Experts of a small language model.
Size: 8 layers, 4.54M parameters.
Training: a variant of SOAP for the experts, 6995 steps.
Below are experts of layer 5 (counted from 0) of a mixture-of-experts language model. Rows are named router (the router's row for the expert), gate (a neuron's input weights, with its number), up (a neuron's input weights, with its number) and show model dimensions 0-127. Each number is 128 + 32 x the weight over its row's rms, rounded and kept within 0 to 255. Numbers have three digits each.
After each expert's rows: "gets" lists some tokens that make up at least twice as much of what it gets as of all text; "mostly gets" lists some tokens that are sent to it at least half of the time. This comes from a sample of Wikipedia text that the model never trained on. Tokens count by the router's weight.

# expert 9
router:215164117133168144084128104118098090209118150123171124130109156176176090127127071070099107136081129164134107129110136150152125150173121136115142068162125096164172146145142176143107210153147139115123139154087147095095132093094127156122131157127118127128162112173146129117183116054061113101127136135087157134165152094096163111155190134127141154122054149129136113174138192114137040109122
gate8:098140133117159143096151145099108103143116091120099114133136150170123121115182149118146084178098097176161142152126133140116086141171097153108143100090159139163085124188110124135110139235166092184156118117135070092188165131112168115083123170141148124177108135170088112136067129142147114046122101163204139155088189132119087186124138155163107164157120123153155115092066178122149091136089
up8:139152125105170167112128148138135131158171118115161152171148126124113150154169119133139164172182146156124141096149117096145099135081199137155096148122135132089150141160142121145113112119136062161098095143101159134150059162146097124112033139096070148142160079108134172066126199150183099191127160093208102099151155153096089145142145104116170148187127184082186148098114156163135139170131
gate9:127159163128145128109141116147119110175087126181111111190116167144131106153123103128121114136085099098164129078124103092151096113123127064149094081175082115103117129159114110089059118124133117098106124091138205085098125118148089146139182129134094135066122150097144103095161145118117121165096144163088103204157131138091119157183089154102157155114140160023070157105074088137078056111113
up9:183086092156085098105191144151160118110193232104096127142127166230086092154115132111137104147144120140126117177053173147132148179128134101072156141105090143062162122111116142154151113165151141117200138099109157159067107103129123151128147110135121105128164112120120153096128134153164115162101133129060116100150209109133139171175122165112129082110107115089126112169099152126118118108120
gate10:097074146133133141164165140174066106127074170126122127178155109121212116149183143167139052160120163191112120090144091131133171126099141130106121105181139096139113138106142162072125102143142099123106064139122144131132135119087100084126193107114128182156105164097144078163161098127101154066127154101078111190157098095197157139106108108139117093159081099116143133139101141158057082145108
up10:098072087108171065098121101138141173094105154181126091148149123103092065140146151093130122129127119130169131106093113159110181144141157111148111149108114174132115105115140138148107126160087101101122148134146162126021139139146192173097148152135081157088130182108124207111129105182173113140134137107095198154169132133079199119153107173094190132129130116117104164066078163150108129095167
gets: "i", "y", "ar", " B", "b", "on"
mostly gets: "ar", "i", "b", "at", " B", " l"

# expert 6
router:107110156102093071103156169137103160139131121127137128132117139204091146117096129176121094144133158184162134106078144094184171080090138153107117122100090096151156141135139115118121153190069133118069185127095094123117072127167083125142199204130168135120120163103110090142092100058148133112148094094172117121196183110157126135115135131084168141113127149088094183128083099189135153148167
gate5:129131186119076125107155140159173089112103056131123128177151157108144179124149163160140114189178105156180072114158121185126167106117178158122140185163099127112101107128162095159114099139159146122137129111155091107067108094143097103115169098076080124106086114157140133131079119084139042146118123071106129099131132123202190102094099130096141151143143143061131082140094151144158104085176
up5:144135089156132156105167136139194117094112095144181166179044138115127157065149185168091110154170116105162154087091117151128182070169096109138181100216141083149173124101148113144147120204088161135147123146066109117118159107184168124089107142131147141120193153174143095105077134155113096124087146128093136147132100101105084116113149113121119106092133130123146174119078152155097087144109
gate6:128135127045107166100177128143104139106108136157088120126117128122096165153135093093110166114115071199166175079122157161143100116131096130106151185147117136122203109164099079123114167159130172100158159103121144085133088144120092131141111113184159165152137119135094179134121103108181113147132159151142140163107141152098124193048094153142085121173080102095196168091083187096102074154141
up6:144102152049133147169151138159176174204118155140114117126107070114138139088083205108090088132144076125118092082082140131124172135137152115046137128137082141161114126129066136145175153128134121113148128143049165128151119119167054160087170128108095139133102117096155122128141155129155116103134150110098126155090160120169121135133194059154141110091170155071120130090133122160157139179061
gate7:118099091120096174186122140187138112130207176094122181136123141138126156178131062100150130046124116156153072086126163134106121194100109137113194082163108147099125120129135075159131109156174144166110140132175111107150109163088154122155130129184144123113113172134186073172138184160115138108184117130167118155152115112113121133100128108197134117134103114048186123151131125067147094117115
up7:112114107113131090128134193161109107112133084126125088131156102117107157212188162051218081153118212166070095140127098142104079087121116128107176096103122111102135054128116117120082137181136112114133149115130112107095120113119119132186214111108129185201117148103114117142115108150167109183102110064168145126164133115115127145119081155108116090125158145154125155151153151102152118099114
gets: " M", " (", " C", " T", " K", " F"
mostly gets: " C", " T", " K", " F", " M", " St"

# expert 10
router:118130139124145153123176172129106141128138098165138111134098116128127120113162158133134095095110084158147159147073136119183052052135143097078066127179110132095047208162126121093170146094127119186094095180158097101058121122125134071138115109138174216117165139105127139175104116134152118171117081125122170080168069060094111090123117133159164137120127160090128130129149134141116144100144
gate1:130082135141114163136113164151129079137114127151095118129121090125122170124114150121150076186100115151048089138118101189063136151092157098190096139147049052174113140108157156104118127167119098122057111086166127179176120157091136121138090146118100063101136170050099148148166108154136049138086133110133130122140154067116100130122106149139122121165129115046101148143112103103111111144142
up1:121132128142114095110072135164170193128115120086137156154100132208215082077118142159147106162093151185135133169151124149094173125177137141171184100119112135185151144113147180151205125126062084123070118127148169118085120124124154141127074131141095105094089086120159122143146162104125102085205145141148134164115143130128111154152133122154141159108132070080110200149088117080134123153147
gate2:143100118140112095121101121133095072101080078142126090145105114073151099108149143145092111123104070150094139128162133058176107096141149117132145077200166203138099214073135156087147148123149176132144092180167080112118179088148063070153114117157148126076130086140128094143154107136104160111100168138126081125166093121145125105140161145147163124181092114131152083129121139112167168075180
up2:054107110113142097087110072132102176158134128097141108116113111098133109110134114154178160121144091157084163088161095121147114071105074086147105138091140101144098088128107130119107170132110113134135117134080089178098128156153095125113103034051128144140088096110093153161132164107051100146180139170080159125110073149112099117152058149127096123117148083073177137176146165067091107129122
gate3:168087119128130117108184082110118075108162157081171177159154122136124113092101172152118049081099155119119092091184123103187161156111158090124117115165161135085105092066179117074108123108073091164119088088097095116110121139112122147093132164184151141098164063143150138125142157138162097144125128139098135113187094158165059154118096160146161175130127132063151118140126171198117110108145
up3:120138134068140129153105103118138177093145103128065135138126183131121178099114098143153156138171146128116177161115121151140112115123120075098164089134184108138103145140145168120159132105133113143099135169154113063126165092136090192067140100150098176153124081126110155098098041118093182135163065122046180193122118140167133112114104129143100141079082199146129093059124169141124125170108
gets: " D", "in", " d", "d", "et", " t"
mostly gets: " d", "d", "et", " n", " se", " ex"

# expert 1
router:113165125099082141144152121097152115166152146114114155135096132147158151108106094104089161128163157153141192215158124088109174068123085117141106136138149104159247082133180154098174159102139108124162131086186097122202161125096143118098153161110188142154092112107080164098147135151129131106087167107135117093105108102167112097187144065130086151119135134123116104157193150143140128079143
gate27:114048181156106122101163146103114199149105089189136134163197140095076084128143100179152094122115084101146161211093131115090105130112169159115094096197135140126128145114110164107171124155109122114147101153130129141125152106170182108111146173109088140178081174119081068141069116128098115128129123091147141172164140157133132131162168111157097102115137095136128154165085106213097129081119
up27:169168146176121109109084112100157128112158116100102097133119088112057158096120168153162174100109084121110131145096105155084109101141176155154094090171130139197168159062137141113135111135128192108137140115095146122142105132145099125139156131128144093127128149075081076078086141180164155128135172152112176119087174142076047161077186081156158163142101191137086149182154101104122105156109
gate28:145160157112128110113137161166126170103113075100140137131156091094145180130078100117089107142109092160205121107168173103122115128052163146139189129121138131136184072099178148081176139168087194162082124074168164143063130153161145164156149126117134139067121128143062082160148116098098140110097138160167127106136097158133168114104174153121191147157156127112144111114130071169158166129084
up28:077195184110185121160158093052178093148128137092049131132190091152106117150193112128107141128106104138189151117113068171143112120068122155110123187123138074089080181128099091154137107172132199136140188112095129120139121121155122128108127149151093123120103113090102130148110083167141162063153138130109175133087115078109165131115122125138127141192119105135156087187094129118147146144105
gate29:134143080196107135174130157112128091084158143113099154149125180120178167150150115118139195125153119098150158097202160135143144138157124066145183093151120102193142151116124110168153138083128122099151116113161088163162160037096161156143088126116142182158154145080126135160119164111130115133116167119170130131092121123136145117166101183143130107159086126159176020113151181189108158109100
up29:140154125150125110170085124131167178119129071139143151158125034175120176120136121100170078145133146103188111118137060158148123114160182095083154128168117115107196130108093103107108149169093165177165178172150079117108116146152153137146124137117176154139119138090127077131154136091115155148105193099155139112143170118201131140090109146151134153135097050132213148142120163087155079154121
gets: " |", ".", "-", "|", ";", "–"
mostly gets: ".", "|", " |", "===", " =", "-"

# expert 5
router:122116129135118047118189087141092107100090137131165138078109134147139062142118124213114107086142140104095142089178153084074172079165081127195116124121116089137067139091142123073112148111106082183119120099142169084057109103127121105140084148116172098136089124141123116086150127110155195072132105142119172098087174117113125128055139175115102138142095099146128146093104124155120083108103
gate6:204129126113123095109114122143119115126141103107142197153111162203150049082169118151135089141117131114112149100148162156147153100172116128106154087150152166135094102132149129134124154120087108130102191083102215094191115101165131159137181146122176117127064105126149165130191077206071128164129097079175128131119161163148113156115116138102158113105134162120132110046131088123171148109115
up6:166073155160125192082138146163200137133073077095130110123129115107116115118078135129109161105110144173132086089190094152111107096167094149099093100180112124084165186148135149084197171101121113134140104154125098175156098107162078097140163166164131145143083143098200133168102098093131135093123132110098192092078099096170083112112105163143148201108158109147133129117185146128096113116130
gate7:137143045094131203111132141136110123142148122114105171138093186098081135145153071148121118163158157166155103121089115096117155023157160088111159121136134122130159130124198132095134090098088133146095139108131146124092155124155120158136174082126153125116120069115152093122130123164169200100117090153135154154149106107084123064115167080169113145094107074096140182070161106184187124100130
up7:137137126132181150107153197113105079159151143120104097079133116158177162086104184224168118063151131072085105132163140102075177142156097101145155116129094143113123170101162068103139088176055113185127071102159164112140138162121175169142161128131141172165129132106149071081171106094140169094134120140128160082110112129156166103116104145139073141117136109142138100096132131088151171116160
gate8:134171146161144162157133140112073108110134075186126135167158146101132165141129160165115094142122119080143226086148101170112127142130097141168127179119083097128104125132150142094150131151088108149135130138068099116109216124013141114084121127122146125138130131159118104160157150117111084084148105129124093175100148163101144134087185100132110116144075051082134113133157095133212081153137
up8:126085103182123111173124133119100116090070070099089167163186146111157126119059132121105157082123191194128140108132132168168152157133107148139119123133151101177113115113167107152140110176105163126111147153085115117138077162096136081157146139203139172179096115134109112128154115171131100112132097115114138055187089180149060105131147134108192159137126097164167076180094161139168156160101
gets: "\n", "ed", "ing", " was", " is", "\""
mostly gets: "\n", " was", " is", " he", " had", " were"

# expert 0
router:105147165103135156144068121137131183086110134147127135122189089143120114177176119162142180158124154151139160028123100094137139071117142160130118167132105145118182162138109162085104130178098092102047132167157101126170143150111167139096108124059125134084105168069158097127142128152163159129132169089170121128074100098144122100205143105097172127179162131126125145168094098142120206119111
gate8:131117122120144106114097160130149143102130136149153067149063132047124136164179125195179111086096116119089085103098127124126134106108176134136133158244117140146166096109209146050114120154080169141137072153113115126144160143173121155078149124148181123130120140072126098085140116106162151111129204162154139174137172138061123112148163135120150129161087139112168160093161145116125137098122
up8:097106189153145063136176101068105145112061172109165138139137088075103075165163155148142126113151066115111081112103129098095110126126137117115106112102089141146170137091177144155075144108121152153114070117091112155089138149157115082126175175136139103148160121124097104180124096139133118135105139161174155079050176138200101153130141140114130099106074073128165136141162200149154143070164
gate9:175161127129123161173084086110110159137131119118088148075118115130145115169195102193093185203145064116139126134163158121139090128161172113166141063133125120088180107124181149149139184102135120107108088095157109136124105109194134072067089162147107139106170078140125105130150155127121133111122182125150081131094105082145168140094144147114116095137100216122140180132163062163155110105115
up9:105065138098097130113137099105132138202124083140104063151089172132100114122154139142121147134146186129148114130124139099100140132170115182155139066068104113121105122112120152195131082064100082023063105156157126154078140085096181109195121132117120147089137105143194101141118117110126092165116140091127161096096104110082064117104116133102147117134134082083176121123146160102148125116075
gate10:088128125083107154096137139113156155098142092190150078089109104130151147095121149156102141099123136093105150123190094128082073157098160105147136069126110192136094118091154166117194089083114162191100075140104088132136142116137108127126093097094160098058164123132190102155167086135142095121139055120111083065178124121096095099152129117159101152191141181131167153153081096139094147110104
up10:152138132079112085114168123154159147126108131056144162174122069166106079101142089139103118076139110168111114143146156106144091079133169121101104147129126112117140094127078122134167230083139182067112163108093118146142138109106136143083103136070108160128167091133073168123109180129087088140100199139170111170114139142133169125089131074134091072071131127137128122086100198147170083137121
gets: " m", "m", "r", " f", "h", " \""
mostly gets: "m", " \"", "r", " f", " g", " h"

# expert 2
router:114104088146171109151109163104147124138132170094149111147117163100139156115162139096163099111135142147101184154160118154162081115099170124090125098105134166101147141128130119095127136127200138120141177152081115065130144130105069155164168127093102199163068128218119088150193145141189146095095117145080127075086170177141145130160077129127154163053172125138122134125108088070123064129157
gate1:126134111123107152098111188125119145108135157077115127138123128200100140148130088148167125104101095107144133137163101134146096136106103106099160055122071152144175169118092141133190137044177146066107111061153110108115118109137144124183121135101151129101055092144117153188129114089163100151114152130109114117147172114125116130133231114104140128179049124115114136179184062129099122104188
up1:033113143127154092152084126137098089164103131100177110101098106078118115074169189137123148103138163155142144116074094138161134058115175094101129143068098110081111187149159142117153138081179147080120096147173139176139220150098110148136089099158142077125163085122182116178133128096135107149063160128080085145107133155168105107126123125136143137166157126173167146080138144128151119116137
gate2:084142154086123145134134120092101084117063110103162114157143071166103187136113146135127148105002129077105153105109158101090080094112184119143134113107127149069141122170112066123115136119173136161122155115143110148112201134150105155120102161115098119129120103138121133147114148084075162064090090126205145163150179158148142088116106107141180161156132099100109115127193176122174143099100
up2:150102082111118116125099162155157139125102121137136089141172149163092089090134128140133133089131119114125174152064118131109153104139193128075087167196127149167095175151167083140149147207179105116141106129093156092172147186158175150104128101135069132123115116167167096119152133098112201150077076073207102154168141093112141102109165159052119125151152140156092109139152140123124138061139
gate3:114104151119111145141094212122181101171122212128157105167099161141083134189114075100140082114157123068136129132149101105127090171102141092128126126140190146146142109104100098131128141189096156091115147069098085160119099107174094143124120098151116073113084156106135112148137068192138083151198130172168137129118153118106143139177091166163121112129145129132132147126031192117103152145113
up3:104180071127113123134135139141097106120105174130083189173109119116120157169092099088165124145146175106144133124158081148111083129135079090139111084083079156145127146124129153140107127162136065143185135095129061109165066126136170109083109121131161190209118086097155176136105159086101100136097145144109181154128164159178166121125070164129093101189137111125140108148112144108157082180062
gets: " in", "'", "th", "ill", "ast", "ish"
mostly gets: "th", " in", "ost", " film", "ith", "air"

# expert 12
router:136116171154115082073185126084118148129115162104087138143119156107132114153143113182121137086136147113067104165095145133116107146124162120092118124130144167073158162117110148187119145154206107094152148149102115125096169118171188095133119135119082130136172159166093168112100146114073106101140199113161161216098113160078128129089133097109125074117226124145125092125117110110223158135135
gate1:115091183111167130126097058143101121163091147131143104175127109106143069107088149177117092135106050172155106150114126120180112133084145166088128168165095124097159147064141114106132084115162168143128068146103149169100057103111153085094154087103105159089139119085106127138210071142103094116069126103177174161107143136146132132086155085126147115148148158122179181165149139143108160108096
up1:143171086163077087103111106156079057086163139086125134167159126130115161102124085057092146119121144122106152093161111163098199127124129083128129119113101182099112136111103143148126136210103110164142149122144122093162093144175103121081205118127127147101173166117125157076092085123103148087135144114149128057119090143111120151092174095081131149166081091230098135117133114149093111134103
gate2:133107131127082127161168084111101151095204159095135123134107138075158153130148134105121089114096080103119137100186151154127158138133226055121059106169124155159132111142128130157106151136144098125141105158117127194119098117111101114034110093135122164162115149133105137152177216085079183155118101103105102092086134147152135118147114115155098118074116175088121134163161086103144184089101
up2:083035072098169107114144157126134138144140159115094122147142101151140083135120146085098117149190138096080109107180152136113086071142127148154131151048200162200110133074134134135140139165137111115168112101126076125144122125162147078086147174127201074110108181101119185154110150073104158157086134162122174109085115099173099132138142155138117121092148117145094165153104145158095098176120
gate3:154130208104154174142117086126112147130110074193071130118142133131156156095142123149189117112154171157101097107155151149208079130133129208086121145163106142125141117122133138155168129173130114133066087109176108117144106126119154133157129151207096135103140144141173096161088031118067095107147141099111083148134127082141138187117150065131110161144169113146098139114071168140169104102124
up3:154088126151116085145081127101150101125163200089149156100127126125114078175102180199079156116175132127091113182123146057113104078109124139154161076108143156096102086162135128154128118098190109083110154102091130121117119103196123088116164085111082120149036125074124131095142164074134157122114186063066089127114126129134107137141109081104118152091140100085172116104147104120153130146134
gets: "er", ")", "it", "en", "k", "om"
mostly gets: "it", "er", "qu", "ap", "ock", "ter"

# expert 14
router:102122135154126132184165114173150127081166149144117112145138092119169100147115126104110109139071073123112088156070058121130116146098146129173173040102140135125170102102132186139075114123115134147128056117096163142178144121057125108139104080146145130171131120087148209132052135175145121196145063111139080103125125156117125133111143122127101109127099143159126064105129190120095168169095
gate1:121131157191114143158145143160155154142143110127145125084110132179075139131121087101113106124186125117158151112126177114130064100141132139230122174101168172094210165186134151159116200147178144103154118162111155214176137082145140129123150130136119104133115082178149131136140119121145086148054149130144076142135158127176125161127117124102115103158079169056173126167123100097117151159133
up1:167120134103161178136127125136191125107122103164129179100095072107112057109128116173063119111141079053155140072145097123088133168147131093132092110155037185091134121194103130124180133102146074129096176120101124173135086130061070093165128120141151115147151113115105129127113095073122172083190098137123106144134130085156121113096139149162137148170154144108104131133123169152176131104182
gate2:081232234140092097140210110147112116148104128144100108118141143105141151122161189125116125112082077157101128109093170169105185129095146067133193122169136123112117139094168132152134141111163151114137115085172150122184169167063112047119121135136144169140118080136079114149130118123170121139092171149144118050139134131133137117146181118113107112140128105154151117175175120143130093127120
up2:121129089146133105142087184163130116076131134130174119150116117148107147112125119070189151138113137137070120084151123112140134155123147125098102113173121171138096161027149191165096119184177154140110155090134080166103150156149097138097115079112193122176106148048105078129131134080078134156094201127094078140115145139150188141163141097099132158138161108114067139095146116170083099106116
gate3:070120167066119133152160180172100142069147122082188120135157132125111159114175144085153079135166166136073116116119181138103110142123182170100123123095150104168117105100192182124088166105140101077100070112121140098111152139151133109116101099117131162080176095127144081114151133105100183159116140116123103142108113174145104171140176080070139118168157123157137105095227192116128090117113
up3:154143180103110135134136160125128146169138129201128111121100224128115100107116101180085078097086127114128188214110094170052132131092155179107149153059113109194167114110089169109111132090105111128115150101119078131187157177146157120075109112142150136115103178157126143100108139068069125176125153151108144135144154137141139118112168160119142147159170084191156148118116128138133094156162
gets: "or", " p", "ion", "p", "ant", "ent"
mostly gets: "act", "iv", "ict", " art", "ect", "ion"

# expert 4
router:114123147223151231110155148093151117121133175143108159107106112083100161103161138074156090135140131116122082138184169185132142161100208119105146179138105135176079118142127098095180118158069186158152098147139113145131134115109102150167125083119111074112171114148167123142138118168187135136159126137146125087183073113104134124153063115136146127184115153119105157185128127144120082089108
gate7:113113165135117165163127118124159175080075110136112161178147119104163161111060172096098120140131047086135085129149176177111120162115155137123144081153112107158123142151125142157133128137070159127125154121109126130140111058127054119169187113142118086165051124121091158168090150094156090120106110105157124072124138153118102134121125102153097198103125100097146080161151129153207168042144
up7:108116137156117135158169126096144110223134108140162140106176099133091083113094181136170098171091095146077154131131112151141135142156143123123100186162169133066110174135084087124135087096100130161140093194148159118140080137081090118131139085124094065138181087052148132175158132117139120146118125119165136170137145102174105142169088111085156106139146078124172126113157152083205184145087
gate8:071160162138118174117102128183117108179139130153157117161129128109088140105153130130077150112086156148192136126087185154121084163139087176154153179096099146094102100130110205153113111111094130109109104107180134132112081125130113174129063040193164144128168100098169185153142149114105099132143126136124070104139173201139203098140123077126128085166127155150125164102142166133129120095098
up8:138138125106176090121100190081133142118155126118075171167118169133126158128081141056112122102156113152138117114106228140114163139089066134097154156099129162075066116111083061111094165182127103158082150124076154117085158140195130113152144102119143110114167121133105141134121125150112153112137111124095161092181155155162154150042186094142102134126158138202104154142129127134080082126108
gate9:174137057113137149136172118107114053155147138174085091143142117129165104136154118130118111147195153098147138183132165142126103124222114159137089146119121157179104141116163160128156141099130093149190060148139090114144069102153151106180229087105164115118101122118182114082139120131120182103150135197091101154110129176127096153131128106171139169146153142108066132134139177134104140098102
up9:131141152075078152139072166165091064124137105154179130140118174112188186151104088086135094092161127145138138083094105111137147144124112174158145097062108169141158137127175107186123127122164169112157158097119193158160132131095169138165134113118127124096116103146157095073142182112069078143095113168143134154172171120146148133217090106085145132141147104167140123127079152073174176142103
gets: " of", " to", "ic", " by", " for", " in"
mostly gets: " of", " to", "ic", " for", "ical", " con"

# expert 11
router:142182168079115107189088107111158135114135109133144121118145147148129161126097107177096153116108074157111143091114061177142080098098142143177148200085167065103125120144109125109201136120178134106137157132117105076159122141167105092139162138186162131148137125101141153155111073113080113207106129129149104123131132069116041139080115097072178102101128128137119115106146197111089129172166
gate1:127150140090109129162172154152120083098081093104177109072150123180106098127115158197079149117149127091074151127178117167121097067102167111129150150132205151121071095169130106102180124135158112164176147145210206150123123097142115138064126148157079191114064071135118126125166129137122118203164115176184119113124122151098122106105124151135165154117101125108113134096129131147096156124133
up1:151146135118137152141109118161147136073093120086137128126120169176139120173113126184127163103162135105141169181086137107170206137130108079161143184102174139136107124119100213133110125117134079096137153073146115157120159136193126110077123159219096125121191116137109186111155092138127157180180166150146171102089105151118122088106125091117136132072157145148111091035077126141143125094135
gate2:078144141118112125191178143173114127180184164153160117157140145148090098124160134158143147203146117108136130114168166164169088075128172094114108144125120120149087137084128110136124112077126105087124113182115171136107183093117073103126129079172086202087151135110133104095146113118165091121131148142149106090139150206147132142168086075111108118083158202094074153176090164141183148112108
up2:137104140133164134093186130135101151065102134160139114122150119136133185151109051127163170082144214065156117153077126125143138096158160144085075144125117185141099087117132132167148173122147158106097079181082177123130155144181138123174124159102113157146113143175167114170139119065113148111111086144145103069144051121152141133150074121124179172134163104139128157134132114113169080058135
gate3:071170116138132144134206096130214135078086183099077135095126092131136157124093145144068090156138135106091156114137133145094158129103155152162116116160120102149095060174144134147127144084150093123118100160123112140091124116159119103132128154137077131142146118125120132124180174074103192178159190126078124147084123135154124137056185113102120124185066139139145055128215125121125132133148
up3:161048120103112118163099131072120091138125103115187115100154135090105148144160172117117150112189143078000155171124066128119158101099152106123114141170117150118114091137122107098067151124124141153122119144138151128123156088130090182105132088135108164128159116102168132132165152067135166121171160124196176165106142090160164113143117125130149147124131215176109151077122176125124166117112
gets: "S", "f", " P", "P", "N", "A"
mostly gets: "N", "F", "P", "M", "B", "S"

# expert 3
router:105161086113124132118129096123101160192154075105143109064157162042120150124115131091129158124124173137159119169133141134070117222119156160125124079141136095123192115172145189184088065123079169149145175117158129171137146152162108136158161122120130147139120134152128087098111196153113105138184130124147130154083100212126100147075079157164110110124116117107112150155081173103104116155100
gate21:160139092112076124191151089167140147087137130075184157157134129123100099126044104109068103094170130149145147116107129141147140079082119177181142133094137173123164095205163149128105148185156152089124178152172124188101087163120149175093078113145096114167110146124112157138132189092143085146130095179110127161142186180189117106149134173141189108150135143151149114109111148139123134116172
up21:139155097141112075168126143097146084127145125170177133057213111134116140147144127114157101129103088120086107139194114144093118155137097199136130160139103119121119039175105083190100095136137146102163182166129089133127159104080162138135145126072102115138181176123147101120163104110129103137101123067158097111148181141102115169130115080144065131161148144144172168097156110122177212132149
gate22:159102158149109032127130092101155159155113106149169134145110131112088145127086133118155163151150158152123130145063108080138165139157153117119158170149155114162183119159126122098168156190122096127115132127183103139161140112178133158044140162176118075130115090180141122147109073109145125124117167179072155151043139170204097164086159167166189174133114161139109113110141151172132148132122
up22:112169128180083146152144140165111128098109119108163117115138160149142168156154171170108112090173158216152091180109093124136156135134134130123125098181136136144133140148152125136142100141138107159116163115101114145127142164117070113178090150148112161154189103119128148180076115088139098079091086128178076146045130029131075108164084094109088139130081136155133149099175113144139032127123
gate23:062123139125157135139124147201158121133125133124079148139239109119121122109105132101079134212110199097154122078153149179127084089148160141141091075127078171132130169127114143164112094140184116145108125111142105155115167150151115114137100026164073105082121158083150125120131099094111142097123156070102152082160144120156167110125137171131134167168092102137129141091097149146068112136113
up23:179102104066124116123168133102109102117160115206178138134149169184129111141079129206093156124128104159184123051178121085104149165115100136116131069107167179145138129150144109146105102167150104106152139155121183097088107121155198139126117081112192119221115123113158081137098141126124139195103097183150115096095108080134121172127095111124137180098134131136128106117145077119168132130150
gets: " the", "\n\n", " a", " The", "==", " A"
mostly gets: " the", " a", "\n\n", " The", "==", " an"

# expert 15
router:177150129137124149144063132128073094152134160178144127134098123144070104103129112107105202101141075122163154119115083100139098139145119146074085137099151115165110081158172095108093074109077147159156147169133115171078170150122142151092132114162081082062127118097140096098195121143120170161156101118128090178174100101140153129180154122175169112092146049101133097167185114127101183140132
gate0:182123128148161144170118118105089140082031172164082140121107156073110127175121098146095153116142129047138104102077146111112123144142102169143118133106152104175090153141116121104075075160139123164077179151153141122142147142108140184089126186147133141101142139185082129128188153129093155137140052135102064117146146139116086090056156151158116091094123170092185101078126157112117154117140
up0:080109116092159160067133122181103066171121137126182150088207133114133129134113137109122125136100121149085119120127176114083076076169121198193140078099088157110136178143077099159095126177130158095109114150106130124125146118113143134123117194082173139167058187170138080156112144167190174072111105134120151100131134136085122178085105122180129165103107104157135118101139116100118168127130
gate1:152097117142082180169146122131116075129114185166135080104108135110118120135109174124121115069089091138122109071075126120156107073110079129134115091216136143121076089096130096165152096135149141137103122140203152100130087094135111134093106098142078113114098122134137176102119109098154111144159098098123153114206116179179106071092131151123098116171153165114091159208097071148127175097078
up1:143085127143117093144098102177152065114101094153164097150175104090145117184092138149129113175102212137129096188151136075126166084106114134070141109101096142165136061061087149124078149167080108121148108139125114121121138085102129129144208128122136058211097163094186074115134138114164117098144106087143114156117088120103127103158137130128190112172151166136151115116115089138134153097100
gate2:130129182167049161132078157148107129137101037174167121095179148129172121186153109205154160086158149127142144140136138205103116144127124165138113107142132091116086118159191181093098119160106153116120059142115127189058123152144131105107176172142119166151147129125164108153107114135097117173134130170113151116103120166132083162087194115165110124143105134136163097130166149074087103106112
up2:123113125097161152115126160121146123124087093082173076131129224123172119135137059075123126119121166088128132143073113115062152144152163079067125153118169110091070129076140108171108118108121139139119120126127123143137145157124144190127141091094137137124086103100098132153098076089157112093169162173097116075168195110146087128112101120090117051104118110134154173166110098161070191173143
gets: ":", "a", " R", " L", "l", "an"
mostly gets: " R", ":", " s", "a", "ra", " r"